config = dict(
    num_hidden_layers=11,
    d_shared_expert=128,
    moe_layers=[0, 1, 2, 3, 4, 5, 6, 7, 8, 9, 10],
    routed_scale=1.0,
    balance_loss=0.00054,
    norm='rmsnorm',
    tie_word_embeddings=True,
    optimizer='adamw',
    learning_rate=0.00182,
    max_steps=4934,
    dataset='wikipedia_en',
)
Below are experts of layer 4 (counted from 0) of a mixture-of-experts language model. Rows are named router (the router's row for the expert), gate (a neuron's input weights, with its number), up (a neuron's input weights, with its number) and show model dimensions 0-191. Each number is 500 + 40 x the weight over its row's rms, rounded and kept within 0 to 999. Numbers have three digits each.
After each expert's rows: a language model's description of what the expert responds to. This comes from a sample of Wikipedia text that the model never trained on.

# expert 10
router:539536422539473483549471542529495575454460468476481548581426478541429436457467498455512466497571470496502467560523486539508467534480610534561577414527500418435555544478493476501500525447535525471468583439468486504475450503548539510467533511498510477542522507482436510541549520511531464530497508527499484490461474459484477509487531441517457509556496425475493569470457472485466484474535455427525604493473503447497496489538506497566478517463517485496483508473486477522515531487484383561490452477494445439505468534565506467470448477510407462428522464465458581462531503498484483539
gate0:530511554523505445538529566483496459480499464496551469490488455444497574526445468475461488509488453501509515511498488493447482474500507494517486515540464552468431445560470461598421495482521458484494427593507503468483508529489491552523519524531529534564438570477486508581493481429563553458571535457494488553599492530532497459475421489552514462486490556420483497487584495516545487457504478515570476545494429442478548502526466517414519542461486454628566532536482525543489542488426507516554453430510527526515542474528485438461492510513526489510530486554531518560467543525496465536
up0:475471484472530532487543447445495518570428503465542432531483475595517479517487523536428492523525529506541522512489471517479432408502521514496495494484435440446475518438494445457546542523562473413502545480487497532518525463501618512457482497536511492436521513558525508445511538540503505442534485562497546459536485490456455474484451479514548534498455501476466481481503418497471572414525531456475533580465557491396490575524456507497404524531550534496531465528463472555474530504465517512450518474509563497457467446463470538559512513514436518463470446563478544567513497444510439540
What it handles: Short consonant-plus-i syllables inside longer words, such as ti in mention and initiative, di in jurisdiction, and mi, hi.

# expert 20
router:464499466477474566492525527554468529520544514568511504498469448521506416514492464559455429497536472478559483483546532514491473485546529508493578601483523455513519521530488524485497524529545506478560449482481482494487486505482553499476484487517506466467511472428501525469496523529428516497511517474513564398459564499505497525512484521500489503536517585451421579486554527534565411523497579483501512539496573494402552482494496412425529464559524479445494543452472537542530558494482369483433436601482548456500473523484487449432544490514547469472492464519523500509558496505512437529
gate0:543505474437477444483574503473513500526539465559466552413498493408543533518541524522498537528458549505489499510555480467523532536452460457476485504462436483498478581526556484594479448544503497527568519507454506486505590497469504551480545445512527517440503569544472509526494559531517475464540416509526470522548515585565474559466441520554531509470528454519560380481494476568499522490503502549498498505515468453551402593463448541488538566500506517524496489515537489493423512482520506484564468544530474467522529488478493567502564549491488559500431488486466557496461540531443552476
up0:496485487518495536456560499519532501483495489450485459448538491449589446474520446528545488578522489481483479541466480494516530444551451557545452525439475499450534573498519519481469480485596489497505546434481525478563534508555438429427488503550555484510491564483553466527490498561519503483517479528488485450545519484504596543556528518562516465497522472505479455476525521468434549529474594536482440593445536545480500468534499493480543483430534547439444542547539506501479533456404414493487442525488529514450545497514414480462432496487528470518524448476501493496586464583515534495
What it handles: Ending pieces of ordinary English words such as -ly, -ve, -ble, -one, -ose (slee-ve, huge-ly, st-ole, Behavi-our).

# expert 62
router:591484509472500505413489463471487446513545552432500505525426496506458550520481469550530538485535471520548482456507480479457526526497546516511564450461459532524489529415467394434555578549450487519529548471456494450502415473552574509473588499505482558529535501502493523564447505495465512511469573461462485546508586483510455429499516486575545524551492509518510455477490474510499453502498490464426570490542556517505490472509501492499543451547539486428509527523557432456454503496543493546513474441479554489437466545579511534451490464539470474471521608539516469466504484431510458495
gate0:494440485546563486487453532468508497496412498514527543528569527468558554540480492517538481458530524507505493453476450511499481524513543452568479452519436494543427473533496538548525502494485482448464513552442485454506486557526543484530469515470532448527479495504509465543534487490535491514535495457466503497438532530503482531497472534488446460423525526407531530470578443541502470549503532525554556513602535524484544547465464556511477477486452412501492468488529542594574551528424406511505489527483502420504592438413498494575434475444466473558514526434553476493445476510450476469
up0:499436496468527471502479500474513526549562582514530506487521521501512476446445554508474553525513553551472488482531528465552538527539445486550471517436506450484533510493432478437396432530503501461450502438490518549575533462501428517453538491491452510476496465499460464515469515513551489438536541503513497549457514505531470482509493615506532438528550512482482496447424470574566520437492536507414461508505460487614526519523563494456580546494613478539518479492487516517534488488539546499553478452549484538511535473494463531463520517492419531474492504539471535543540546436577583476
What it handles: Single vowels and short pieces inside non-English names, often Slavic, Romanian or Turkish letters like ć, ș, ă (Hârlău, Čačak, Zhao).

# expert 2
router:527593465479549523513532450460436458447492535480439544506477517509442533521501490474541414414520505533487406485494531515464476513450494532421466518438435494440550490551530493538487482542473449468524485500459493513540558593533466531457538541472552575473515501435490508506548507535459498550466499497520580487596520511474436536588518523550502474459509425499481448479472511543477541512531545530419533574482483496548441524485557497559504484458451514529463527489476449446412454485504422549512495453514508504514419527538522510502534530576458543505508487457425484502497494486530494559
gate0:454470466585537576431501544493561479451444484521529563467522524438525509558499406462466519530511496442463490435535471520451497517485521437459615454436458552484506534540464507539483463435377485517459473488468429509508529550512472503518481488513528537467523479551479559521499505515561512480531557522458506487498560597448472492534511486430488583528480515513571491495524521514536512486495537478509571490495485397547520570436476492462521549441503519547514544507456502528527496516537437592479507464450530518535561500506512542528507503465513529532473484514453515493442574449511501435
up0:528520519474572634542559519505463550532531484516558490514412497485556480575525453459495513465520447498544542506511532510465502554540415492452534565539431528455449508543472441518516549482498410510515504524505545470557499461466537564486556490503566493398443470546500454522485582503508505548493482565482523450556586487510447473486488553510525505495493434492474505447503492453511527467480496464490484449558500441522426538437496475487476524504475527479530526535444482511463473464527470573485491489489450534492577507486482549476551540568468482481417529523543424568527518433528489512
What it handles: Table pipes and blank cells in sports rosters and stat tables, plus mid-word pieces like -da-, -os-, -ua- (or-da-ined, opp-os-ite, grad-ua-te).

# expert 5
router:408537482515520453525502474481503543537482449514493541503494471486463422399549516483448529537464502509530531461537517524475456487475475473527410524510449500535533490523490460445523505516432468520562503522575503516496573431524538498541556527441538463465444529465523551542518500536554506442465501530529478465468492479520457426488496490470524459463555580456490495493455592543527452495510440503464501570516482427458550481486455531498517557514438538576515490434502490524495477530496527482524468492432497583522514497458528475567411450474528567570468475527567535574526443534573415501
gate1:484478515560450543601472532476546467478447474482553498513497550505547550430470477527464536585425469538510462445471450519583430474527440505540532460418566460472565491566547447456507514503558426460455512498551490550463484470519493513507553547492528483470523527455537517460481529519480538452560535533484494466450524502446582489482558461496458476489434505477493528473499522431505459558513488494461586467502460483493504501480488518522449468495456498442488514500531499467553519519554475399448571511540519558498378489519490474484548442482534478497450500547466500459480512477526544407
up1:509526477536470566490569468439538490570469444497480496538456500484445471553553488508471544422548547457483476492523503468484437514492519443385515542518488506479531509470491488545499496499446514467442481449495522508513528464518493545481479450503497467513595537480546472485539525501539562556490493484455477461500451471485502536522486519477445442469533410571543458525463502558525527438470538489492521501480448567544554562511495456430564489376440501506485458442460467476473518492568537482558519479545413421482496486569474592532536521491514500570522500479505534415428508535504476442
What it handles: Adjectives after the or a before a noun, like first, oldest, former, most, plus List in See also lists and heading equals signs.

# expert 14
router:509521464516549536474402500515554473467467532509501532545493489484516500522417538519486539509578520516463530465546444464526479474496509547507521493553510491511518512435554559391496535478485457523473428518540478508550492481508467466482495545561495539402501488585472479457504507544457517519516492510441502570460449481517543520542524499472619532547466524449539497457510577482509531472495507575470440513458558467495589526522533548500415468581541526501436431431511502504476519459482538505505572491448479501475543498524502516620508469436478533597461522563451507476455479474502492519
gate0:463486512530575474530507432395447528524554534449452481453452508533444442520441445505479488550596507466464493480480495533534506502494473557516542457512471472558468543454512581512507444515463510544583531409462484516508525485494540515563496452465511473469476506425472448505583527501520547461501503486495447487488507438524548480524485487526539562447562520572622581503545475448494538513538476446457467507395530463605481450518557522527494549453473507536532487445508438498508518525516502525496482475540473502577526477528558496467495536516505449524458537445458498463463493537485483491
up0:571580506534500487518508540486524533495508545587526516438523537510502525485542510457470503538448494479453489418488481493530511504509527457439489584524483493477502472536462465495441508546559523512483457480430500500534501450449404491496546543532512475579488567563546482463533508548502444496507526479536552442401476458382488536460486545484513483402474502497466443552466486485478506446576563566514503605481484525486511513498525481449501515466519510454467609496480580489454536406517545523418521457470502515598448512481526487475488471548521464511492509529482512441483505456506506512
What it handles: Capital-letter pieces ending acronyms (AI-P, CC-P, R&B) and country codes (FRA, ITA), plus political nouns like election, council, committee, district.

# expert 30
router:478553469480490505503446519530426567510503483564446545444580523537494520471489526420454471576534574554509487547466515473387520540482510508518491492503504424558446454524458483524495468519434524426473467572489484518551468546465505528461620481448513509477447484455477511462484558439425517479450564447492467426491487492494519514482445519494480566534507510421520462537459555547507459487466433458571496518509478440415504556514542450483505449469483435438445483501479505489444445460469550461500455530501488458522474486456526489537529481462579515552522471528515492544505481493479464475
gate2:459519546462504526459469462483491514498534458546525512490512468483478511494497523540510570567564487557502498476506513493543547592474492465444439490471490435530492462490522529499439571536497541509584424460447488512488553532417518545528498512504555509482425489438399545487511540497486483412514438483465552512427585514469522486488441538537498545485458503541500509540511558474526544541575505502405514494466485525562476524464500524533422484551494480613586547487505522485545486533587461459537509504487471579517583452460461517533493461488542492455502546503539483520587532509477514494
up2:510494452466551491448450460500472514528483483540491507572552448478527441509554441528466513459512467462456464483556528469479432522539567509520501482543542545526560441442418487471511471540523481483475540420550503516535464493506536446503423456499497527525531508498557502558547473547507455439507452463553509528490539511534505451494495436524462488526525514475489532551484488558544558458522450457507447505460575521602485586442572507488500501468466463560501497501454446462504538560517476523400484387482562570479451542433522508468530482498448492405479514508507457495508509464460474580
What it handles: Quantifier words and small number words before nouns, such as all, two, three, other, more, many, some, plus line breaks.

# expert 35
router:524474559517436508534513431552433493498431486576466463495492542478485455481474536508551492550435559491475520488487525494458456508516527497566497498461547421512494497512528466496412464491518547519528483448467510535552537424544456435471478524498442517493518470494480492487586563581477368492505489572528472527521523488503562472522539497527531548582506476540540594488558504527468552525484551444512442502495523510541466507478514515503530537508574442522502586450573458516523458528476369490530488460448496494432538572564504511490464531463484482481553521523507510494556538550486512471
gate1:432422514521521487510497558519511485454460517468478484456449503458534437486472563485542487502519509476470478510471460510550461568552459471447565509457524489512501556474497537517506496539437475514477459500460543522437471445557474504524541484506551500506512487542491444500533480558486460484497496450413473516467553520463518551480570575503429549496569503468502442473489446520483503560501535535448511517500523537523654541474511506506515479539468499509503501510530507431468540426471511415414493455492457389557532463390529512545457443450549452545534500575515488512489485498424481444
up1:487558480463495505493537438467536488435556479540518518464475409531499605512505502473461510521444532539514562500471558492422465500476530489506462586476552467472478510516519461526491483516451487487455488503427459552521530482589507478525458550511501498563492450480533511483575519435529561502492505476533474492556485469502519555467481434558526463518457494562488552482573510457468481530500505572472400479497581437449464449500520467462465568521429520483481520494498500447579476524513489562553547502461544532483489514546433501442543440521546519516414493460480481409501497512486539610
What it handles: Opening syllables of names and rare words in cast, species and people lists, like Wa, Lo, Cho, Pir, plus the verb go.

# expert 33
router:594411412477505499487471492508466459464513489420471472629491500586499480498471531527474567491520534580490520484475394490496480559430498449539530529526474478520517481461492447541510451512538507533450500530555468454509453526481538441566432534444426529527545496552583512538437534487534499563527606535451452458487507471527506519498530546448506463531543535482494420442439472465606486515500436522544489451476511525522492461449460502486504420498538537500455516501507481471533487454489510461463510508507519465433530514481545532507515523488429491480558507501466472447462470515495480483
gate2:502554472531443525500459457543500501530535479474468473526426550526483605501488561447457496507442491494498485508515562539506507450478462481464514495502486532475476497466443516417511552452543494530550507429455471471435499492463500527539532606451514507540505490493411535486455548493541487480601529502457528503451602562558482510482527452512446467509523555535463480493536602501531494462461563513502472449537598474463487469492553523436451530602522478490503437535559514489502474494451491521452529421495528536501421504526554520463535437447519544455544558536529481510525476475446485510
up2:482471482496455508503582493503571528551513413506496466526412587506496578427477504510517481465485493537445486501524561516515539430502505518472576530490494483449445418485512524496517576462558530537474502482473481522433525532488434583483444519469533465511453426566493548532479570500579552560504452505523518492569569530572506424454471498545484533486481480498471437530442458431502431459487485493478446526465553473491463501544553553496473462519487518485479387483491495491441494495506535493498506455567517536468475482434552540467511487513539506529528570461509461504508493589466558506
What it handles: Closing parentheses in infobox lines such as height in feet, country and club names ending a table cell, and Location labels.

# expert 28
router:518437510449491540535510510550532504537565427538530521447536502543471536487441520498432458487518550526515569418418456509472532534426490487502443491506530517539520428448492565507520497464571408485499505507471515441528514490498547472566508490452468518528477459446532481422427463477515564482470507510455503403464551504549531497455492514440535546462478488533504483517503529423498410532519524466460458514481454513484463544528475508500495593517473438496557470560544538540521492549519493419520434490504462471557497490557506474476556579539501474515442540449484555508519499388499559503
gate1:515463455500454528492492494502504490502474480502487448539461455525555543461492466546472554477540477593515445504498516425498461506499500414490415507507494532538410497475518399466471521476542521481486518491543483480507502513517541519482584484509486511464593481516520417553396506438507549511500529515493439468500463492469492467453508488542552482537479516452472428473493549508476562501495455419452560477470497472509510515460472505479557503511464464485528506549565524421494521512551527479480469520499473541366590572445478564515475471485414491438513576491525529492530486487402441561
up1:507529536546449534548406473455523512460578500513473475471511425536481539504407461537488541464539472455508524473497518551512487480453507525584475515509500492516496547501423487511534489563544449533467514495551550475539523476465560594436444494563555560549543477510446422505587540536465544566501530466490554487519531463460481536511544380516532502554561493508523534547488502484545481512533497443479562515448501480519444570527454511433498568462493460468533476518487539449559472529434559506534429453492496504548510546520495532592434543526466513508439526473474516464493489487516472509
What it handles: Determiners and relative words starting a noun phrase or clause, such as a, the, The, an, and which or where after commas.

# expert 44
router:478558509498439508510522487514557469581455511500541608451450508556442488563529481578513458520503564512566495468447480495577512438494502460458516522531593526476498505569486500507522429485514533536479486559460467473486443545495481490557536473549568568565526478484464479537554544513505465489541555538512517528498505581552472543452504588431492494506503546467478525492502545462547460505449474524508485516478472568538453556538469488533544466490594444532564472555516441549522459483595498522529501443498465463525414490555497469503464554478525461527532531428498517506435532471526466510
gate1:490458455491453573517429512533480529502500471514594486479513476525540492500438469548418450515448514505502505485510584458498490602543524507489520518497458467536444496510493484483467503524438472500436495541573418485390554431464523551470541486499475504523474508480461544493547490459459461577532487451489464538504516546524428491447454557561394574546451509475481469547437576496490520506500444472478480520458517507504481528556534481490487536506452523526476473445510495416516536489493522457517493467511525459512534490494505557438498440477549471476510548489449463492460357471494419480
up1:494387491515473511460479522480413556519498516478523446506552472519466527501564506493515472549526550495453527505480517439432437429501540473510452505483492519477490555459476459512371577497490446539467468556519419479539470552518475503560466523488450586573556536483517452572468448488475491513474504452505492429525505496545416498485551524469499539456459525519530540541527519530522576422454487596527502423426555496508541484518505514501477563455441511530547534503429452545476477512467504513480561528545543494479484495511546498459489515536543544461521551551498515467513488577521543456
What it handles: Clause-opening conjunctions and prepositions after a comma (to, and, as, but, since) and result verbs in sports text: finishing, won, reaching.

# expert 54
router:528498506523473488540498496488468500567403529504584545526499492492518531514434526537554496460523483523577440519428518471459414540530545453436462459443507520495527486468456496488467537468526473513513543455491543433479576473493425441567434500563499475542524429468528454564560576439583573547551496489499526477466550536439471431471517471482537500426478598491522475520537477548544511497487511408529481477503515487493566475442540453514540538492482474506524508526490515500524433522597510501465477485496572527553486479519543552576547482466471480509493505498541526413491533537499498498
gate0:454540488494510488565572508531513391506442506505459480491521470549454495412518490448566484424551512490480532464560543499561544456487418495431473473517514460469441523546464486513471434550574554527523526493471472468470522482482497480601524473479480416569540460498542509430497486534516506477546429537469516545539614545500569531482441566462435483500536525480517465544528513552531512502550526472494495533572487486541532483506504552511507513492451485448469522498529511470548512545492461486494452501484499440554510476437513519595443538470515521394500541496553587526499480533512486489
up0:497575508514467498562536516451511476482438549474531463493446512524505478471474435518581501455479484461523508513525550461462506494464494456517495529436521499477478490580515500533441483495576489521558544504420436507531504486492486427537524459540450467504507435515553449481538583522503431528532487536497598600562553476485527546488493597515516540512420542533470452459553460493496474522495500482471508488510463510577436472488468461493541468413480449478479552461606522501453463524467480497501498491433495461572449491490554458533470503484485452504459537455534526471477418583521474414
What it handles: Consonant clusters and mid-word pieces inside names and foreign words, such as Fu-ss-ball, Minute-ll-i, Japanese byte fragments, Ed-uardo.

# expert 19
router:526544471550472506508495469560535529530438464521505488478494515442561458511480498541518541504490480522552469499486443478528499491497543458514504557466429463509532495549499507420467455446494441511537494441585458534530534521507476469457512485502521498502545492500464565487530597539493550492526468461493533493562563497502462548539512503577393542510445468548492497552483490482515505474493540566448578472480458520508448530530453560452521490531579537541404544531521507468479505477419485557571535599470534531531454483468408452470488488421451521496377482544491532492509492455439546496
gate0:519534434487547532472504465501502500501492519557477525474591571466514464498585503478482508509591456584510588530490587556461508485451450488509513550500489462462491513554482510541541534488566564584563481527471500438518518561459457549586562464493472435517464627495490492526488456507556480497571488519502509539444517527443536503472436526480590476498485577513571472499523530446569535487500520479536512486549487527513480560483527504475500492464478462534494457531502489513449493433492531475550530537515604493473528536462508478536514490536559492539589535450546513486461528556544518491
up0:470563407543481401523478524486476597461491421511469490413520562413499540584482604514501497541505479509475531513526518516556560551508495435460488481553467432509468435498511579471484510444571451444495522510486492496571472562518489485589467508531496555561498506459494615501555490558594522446474483525510534582539489492458513556495500515523536520451515503534489487482506515430507503532535504484495508505478485504491435500510495541506471500540494538536473547467446555465555486501507530553559482482505453520495522437528517455442470526489486490547568499518544464475561523468474573524
What it handles: Short consonant-vowel pieces like so, mo, ho, po inside words, often right after a hyphen or dash, such as north–so(uth), ge(ographical).

# expert 39
router:556474510493492461544495541588527487459509505515456497506464491557476473578457430491477489450510520459489581467541507528536384493501462491563490460545528572544512512497509477515474528537519500535516527540462460538533534500478478443500471510577536503401572508536467554510520543501562428544478528493472549506486512515480548507521518551384544446506562563455579586482462420548549472460463497531532445479463438447499508552515494487530484466546503466507494483564494392501480509581518563499502460491507458464530504466517503546494482537564437578447483471524467541474520470445485477474
gate1:492528441524516449469500467540526489545516541523563482536540440472515529498466513483574468482566455515438511520463492512507487521489506491538526615501477514539505478578490530496564401412544501507527574452488617504476536475472613565492564517531469501526488447525481484536475482411509503505523522504456464516443535535469543461508490522531518447463428539469577572447476485447517482517551540471535525430482479507458490521482523454519497542502539446503521504534529517463557524478447478441533558475532615467529490547533494445472504512493468500448585546594509500538514519483438488499
up1:502470565507497515466580461432480506553511409466466532476482567500506518535525489523399545523499597495589542498529523510511569490498481488482534419458467461536480491498510582540495550536509458515507428501580472448580456599442472469503510493493518503465506530468461520443437495528495513526513395530399532517511461482575510530496526471503530555546525508561441514563519488457532447513513500489488465495511542516524540521483504499436448502491529505508428526491540496508514494505472581523483493478439466541456510470468507533512543432529526562567427478468496523466518478450576496402
What it handles: In, during and on introducing places and dates, mostly in biographies, plus years and month names in date expressions like November 1995.

# expert 4
router:555494485492519502490435520461573517472527573466522547478432476560446460508470516547539453490512530475461438450498523528498489523504558466468465526530503444475499535509467566576496538473476510519501472459474453501520553439514460497476483549522528582475493531563506480469534508531417535503492510489472546442516569532486539510457489487466546495478445461559503404580523476434468560568534508461532581525441438473474468562474460465479600584550587534454482422459481493550520512477524462438451532548505436482584547520476521519495493439531424496515494470470498552494515476546538536515
gate0:519584495449487514432467557474494474493562580484484425516500495481491537506473511585494469440441505539527523506484571578483540543517540520537499545425551428526467479432504535459501477540448447518540543499463489518487486429534505468547540558509530570512513468469491513457488435463559502458528520471530521518589497526483514488498488468492519479544485574492515485584449415493505459592478510520506517510482476494388481530494494449481492616510524502484487531494509479498518559370544489472506492502447525482560522501515543509510392511477494459477451529452425476496483474452475577505
up0:493510478536579612452575443524457487464526539473566448481443512499489519566508527493511484484469527493481419444537511540470510510487522493436471583486442485466432463501518466496414510443492493539574505495469477496396516489468563515515555498502501515467526570491485512520552486462527499524537576544498385570583501481558451484498541517501535552486537560491484508543418507408480534568544489460526473484477467461481530530478474480519477527477517545486447485443540520492471474422551478508468510480447538531486479553561483464452522403483537438505438443497528507518475494519538554523
What it handles: Symbols inside LaTeX formulas, such as \frac, $, ^ and minus signs, plus sentence openers like As, For, In.

# expert 47
router:494507524491453482509487459511507544500485446385541423489515529509465547489510488462509489459540511528467572539451473461459533472543449522540560515422459437489535480484516493488543488524513524499501486528563621546434464503608542584470552536449509460476509554548518489457491543526447497503560560535492580489464479472502569522505477517496520528448467527396480458493477541483479502383496545469520521495529475532494575484484561495509482419548435559474499478542507542503496569492490428474576483519468461429468464459510486506439517473449531502512489556472468501467510540507540446439
gate0:583470499500521517507536502469443490508472518495513519502416514469531456460430490459533477524491465515489447511485454474481437483463561496500519494503527518510504550527499508536544497541491474448480524452410449493498494480556388448506471546514481570482545525514517433514521460444534568489594557496485451532511532474547467480523489523457568528463501486501427481406495446447514568466507492477476470478564495495521442523478443499513541482503592454533486411474539484520548564466579512479472485422429467487603511488535552478547472486465472435505588547523590437485497484439485542490
up0:481548467483496468530517443506469499558483501499463435472394539571509477559574544519395548548490573484561568520472433463523513560517490511461480486478459479459398505558493568563480486500567493552444455551517505479514489507543476468545549495517481469509517546517422524565430420478546523491486494462510481444484533502475527533551473447538558510540420576493522440485542464471517522502433528523504568492542466536525531505541505505432505575549481453497555498485440464523472524489467551542524486488494534563481504469513559506534465527569507533531464562507452577502506526529441517515
What it handles: Pronouns and possessives in narrative prose, especially objects after verbs like told him, used it, did her, plus also.

# expert 16
router:520460496480542467420517543504533404522478432481442545424568484476500455504459499490546532469485597514505534451462468520486570512511449501408514528565455556562486481550530488535512551437437512474542512477474468530500463532549430455430519487540493421552481492512497474497457435484444520515463459497482479541436470507499498510500508568544558458552453445495500480473546599508559503513555590509517510471545516488538539489515534488526442515530416462465489522502511502543486488523528555470468504409512579494516543484540535510516434473607553498475507543460483468514489449476545522446
gate0:479602496492469474495573423488541574529495464478541552478530487447487510556561467504515398583481440580489530506530407508440477535442461460488497494520545485434415473511480492537545504511461483558542419485457515428515486552460481496527510468471533490430485453477521526558504492442496525473485569459547500518568512462415456542527475491521456540499468493519445540505478585486460528421414477483476516492488525488474487460496480462547523493440499525509485458511496488435405514475437487436530430497533461518465426512470471499430512544487499529531501474507444492506467561544532473523
up0:452476454519517504522515485394572499553448496518492641520463502502466491487433487446482509545475502525525511526530499505524474482521541503492482548538488500480547531495545503507546564496490554502433447440471518483490559512539469523498522497528546523462497507505481517489567464455494588543484442537510493532562501544585550462581444503481542480436542534473543498561424527501431497504469535485471550532470472537548556565557514490492536536533487492480455525580507411442499460461399440526498558486461538506546471547554494475522481470450507570531494518406483441461521536497475591526
What it handles: Single capital letters opening names, acronyms or abbreviations after of, as or commas, such as ANZAC, John A., FARC, and article a.

# expert 12
router:468537510564521513523479534595511535612446439509493446495509479516501593459564531468521502443521445509537540519520524477482477530529493515555540561520410529536457542508531536483499477520492503508455523446462533556561490478496449484474476565543501514501502621521469535534533475515549511492552397465487499499498484479478553511507462605536493426464501477495570496519484430570522625477497452490522453434481425515503501507517552465463530465541475446517551494467460512553504456489525548538506554461563524545503556500474544522530501521508498460527511577479491501417488478468509546436
gate1:467422524503464588509555584489513455490390511481474521517440514509506487435441551431505477469528513464468512540518486567534493539469524462463552474513533512510505476477538528495552522460507468484456505531497412496480498564509532447518540496425509432434509492508519531486497528523453555635535582517475513517467549496544491479550489510463449475509540429463475500514474425487529450536490535495431506531539492553492532502436454485510513492470554474590584487544480486517474622545515408544464535511494474410464535499503426504544491489496501555527508546457496438483492469457497500520
up1:481541526492487391498483437447427504550539502496502500490483403446509483449453482461553559480500411473441532503464479543481518493510503551497352587546504561481511452412460493569562499473523571539512491506457539538484543541524499524535551452500521505559502483530508507488519583459405520464516495461552513496488518578501486508579465515538640541441518477491528522527502504498530503472485495512478468494505548431530498490513464483533488531486525519532433493517506538471499511486457523512518552489488432482469492495427477453466439450539513543482488472423537490549536545460516495440
What it handles: Short lowercase or capitalised word-start pieces right after articles or prepositions, such as Res-criptus, ret-ardation, Sp-ike, ne-phew, mem-ory.

# expert 63
router:530456500515499501501483451574479531455526550487494466552501492551478475510506537457458531465434548556551482493523524433426517499463488473540509489497558468482415536459515483531538441501430491548604548517481550526572411490536482507566472524558508509509506532510553570456491471486482432470574524541545447462525478562449467474552527467452503483494546565499496486452394542563500538455534512537434478489515436527520450537474490541466493463490489507466465485537520404557490437539536519507440484472509428543490539529413483551511540432517457508494471474516458501478465445430482525572
gate2:495424529471497574492496486423519457520512512538455514468449479491481549575462404561477494499487430471420479457452496522458506519463452399538492526492481474504515537463526471531454496450546527520509465548504523459554495501521492495492468489526466512583482557501526511479477475533567480511491560456449562453485465416456541541492491495525430475519568568430541439445556466528467463495502474372417567443510468460547480502508424511538502518490493505511560562454485486453529440483521489463539500520554445423496506512535496550493475473503544568449527529545495483522508539519473414479
up2:516500493488523497516504428495531465497474429468544535501535422475465473580403485457515526552526514491493525528472527510493535479544470512490529440562401468499487504462520512516461529517521553590509485500432521508463529505493548563556502457573516466466442560507530472536439407466574559513451559530554475549434452476417520515457434533475525390565477533443466522507498507488433526520512463504467442446522529517561426469515578486507489456533478537457522486526469471477385507472486548542468535541529506526472440519494480497510435482531533537499486513447525466480507498511520585527
What it handles: Place and institution name words like University, City, North, East or County, and years in table cells or infobox fields.

# expert 59
router:539538501571475473432517515486481545565470466450544502467504506526493517488573534521500615509465524472463459555481439443472509467529521428454468488499480469538415461621502521486491521550575540517516573443461494518555490436481474471488519492562515510532516538594471508458473551543511460478515444457514515481496515532548518512511558547565467562428457514555526481513510547543493506541461533549482536465453509549495475538522463490479499527437502450475474474515557516452552568527534461529443496496480578501523448530548553524470540526558491521502621495477479469557539567515464467567
gate1:489495446447454440537462456504471559513560506479503584569516540511496471506498441424459539452580451544432449499489498478529467400501560554538488507389497476529491450487460476459496516538564514439451543476471456501401505520515504508487602517486512471518529538524480525477525551535503448552524592517532448480498540542472480493450474465459552509504534424420470415527485461516517512436531494555451595520475493480464514577481422445497520484546504533499480489561484505498512519499514411535483522536535532551481531472489468491492511528505495505501544444488474467488519544418527535452
up1:468470475377489476466487493585433482491463477470484414489534506490542435531557477461540561506450464469550478586545476497561563509516504494511490545491515502533494489537497472481467529499588548474477516505507556496574458530527510516546540501520500453506518538507477488480509538482418526563550561581562460504460556506549533449548508484491500527433491483506542491478512469578534512510474557450529514530539470507506486470474502563521513436534515465465577441533479515527530525461454530506551542448547511438547442465493505509484545511548478541449597442520476489538440585529433573414
What it handles: Capitalized first pieces of split names and words after commas, pipes or list dashes, such as Gra in Gracie, Ja, Sur, Ra.

# expert 36
router:443513458499549484505464478473531485553529505519513504482479529484546436496552440551404487558509507480459569540485391464465489490530557455496504464477564550504552463479583509457458478555466522488441520541536449435453472540515496554542508494442554506536452546545414419558536484527553498530401505497469525466479516488502480473520531499532434518537446572545482487506474518532525475508428522488593506567458518514564501528463498468490493512514507466476549508512557431513437452427495540534444565520444524524474535399483493434443466510548514450487535512508523488494499505583495474459
gate0:551486510586509515510491493516467477440527515475517524475491451542494465488420468544495486557502490475502518469527503554596480514439487504511493441541560518452462509462486562491497459551517501480527538493487521490462535569458540521509509523443483451520493424518474534458495566528456515553512447532588471407525523521445413420460440521555567568567516481462479456529517493491520551541525408542484553479452412464428510525503498493522435464544525524532504489488451506588509484440495486515497533467454487611569431470558507520527462454509537536415496481509501527473525521455509428528
up0:518515460517611550562437515503450460502458484538513547481504482578576511475493563491503493510448543530506551597434467511438533446494476476465428545597551421387424549531442500496445562532555567502543495502541497472519451517485542494515487554532473506494524456473471464525441518452521467559472447543483478489542553449493573485504450600561533535475498469559490477471510514499517500574510519463512458503479497507435497476498516426489499522505460504500484520483494524531502521393519480484529515529400558473516477503494532458519456488520530530489479442511534474520467543581518518516
What it handles: Conjunctions joining words or title parts, mainly and, also or, but, ampersand and who, plus See in "See also" headings.

# expert 58
router:478486495555522505511592522480564513465459438455560462560474479471515470555480525513521464485492471467460466473474515491447367530511501463547475519441498521475529597585451562440466488555463463508500457488488499471471601489513475437565467487586518459539484539528520460518521455463497465539494433544548439451514451467489486491548435498534494468540482422515536471544518554531445473549526454484435477481535492449521597508532489509501465499478485580494519491531463495473520465499528456529441559516493482466504501449546505451546440499444520447517456544531552529444510548556445562538
gate0:498486474486543546473530549493572453445487436551501518516478499532448520481529433464488519502518510543485478454531463482430499448465541487522509482566434508483556493555542425483418558519516425510544420587505522482527518479551506504429598513567498568413507533502496470553519428524502472501512484482478439515518550489592440474456507523461557515529521443437451510484493464524473515449507508520498437453552482582497431576548473481515476491529494525505498493505512485433529494477424506558502489479425462496455510523426509474485409498529462471495438574493491439484586453489513498474
up0:502520468477501511519469437487495504494512465562551539486482482547498497557524470538460495554457526521481500454511603466511473541436520495505420466491525462497520404529540504500560501485502423510532490528540460428568573458464502495488524490472414557515533508558476495555442497477554471492435514468464469504450570530560470513463488433556454457527510549564495453518468512513542516499505500530531517371581534470499434554563534510597463481496479502483484496454526473435544524481452544537551387453512466499440536448538516549464452549455505498477509551520511452519561470508453527465
What it handles: Initial consonant-cluster pieces of Latinate words before suffixes, such as prec in precedence, coerc, int in intensity, Conf in configure.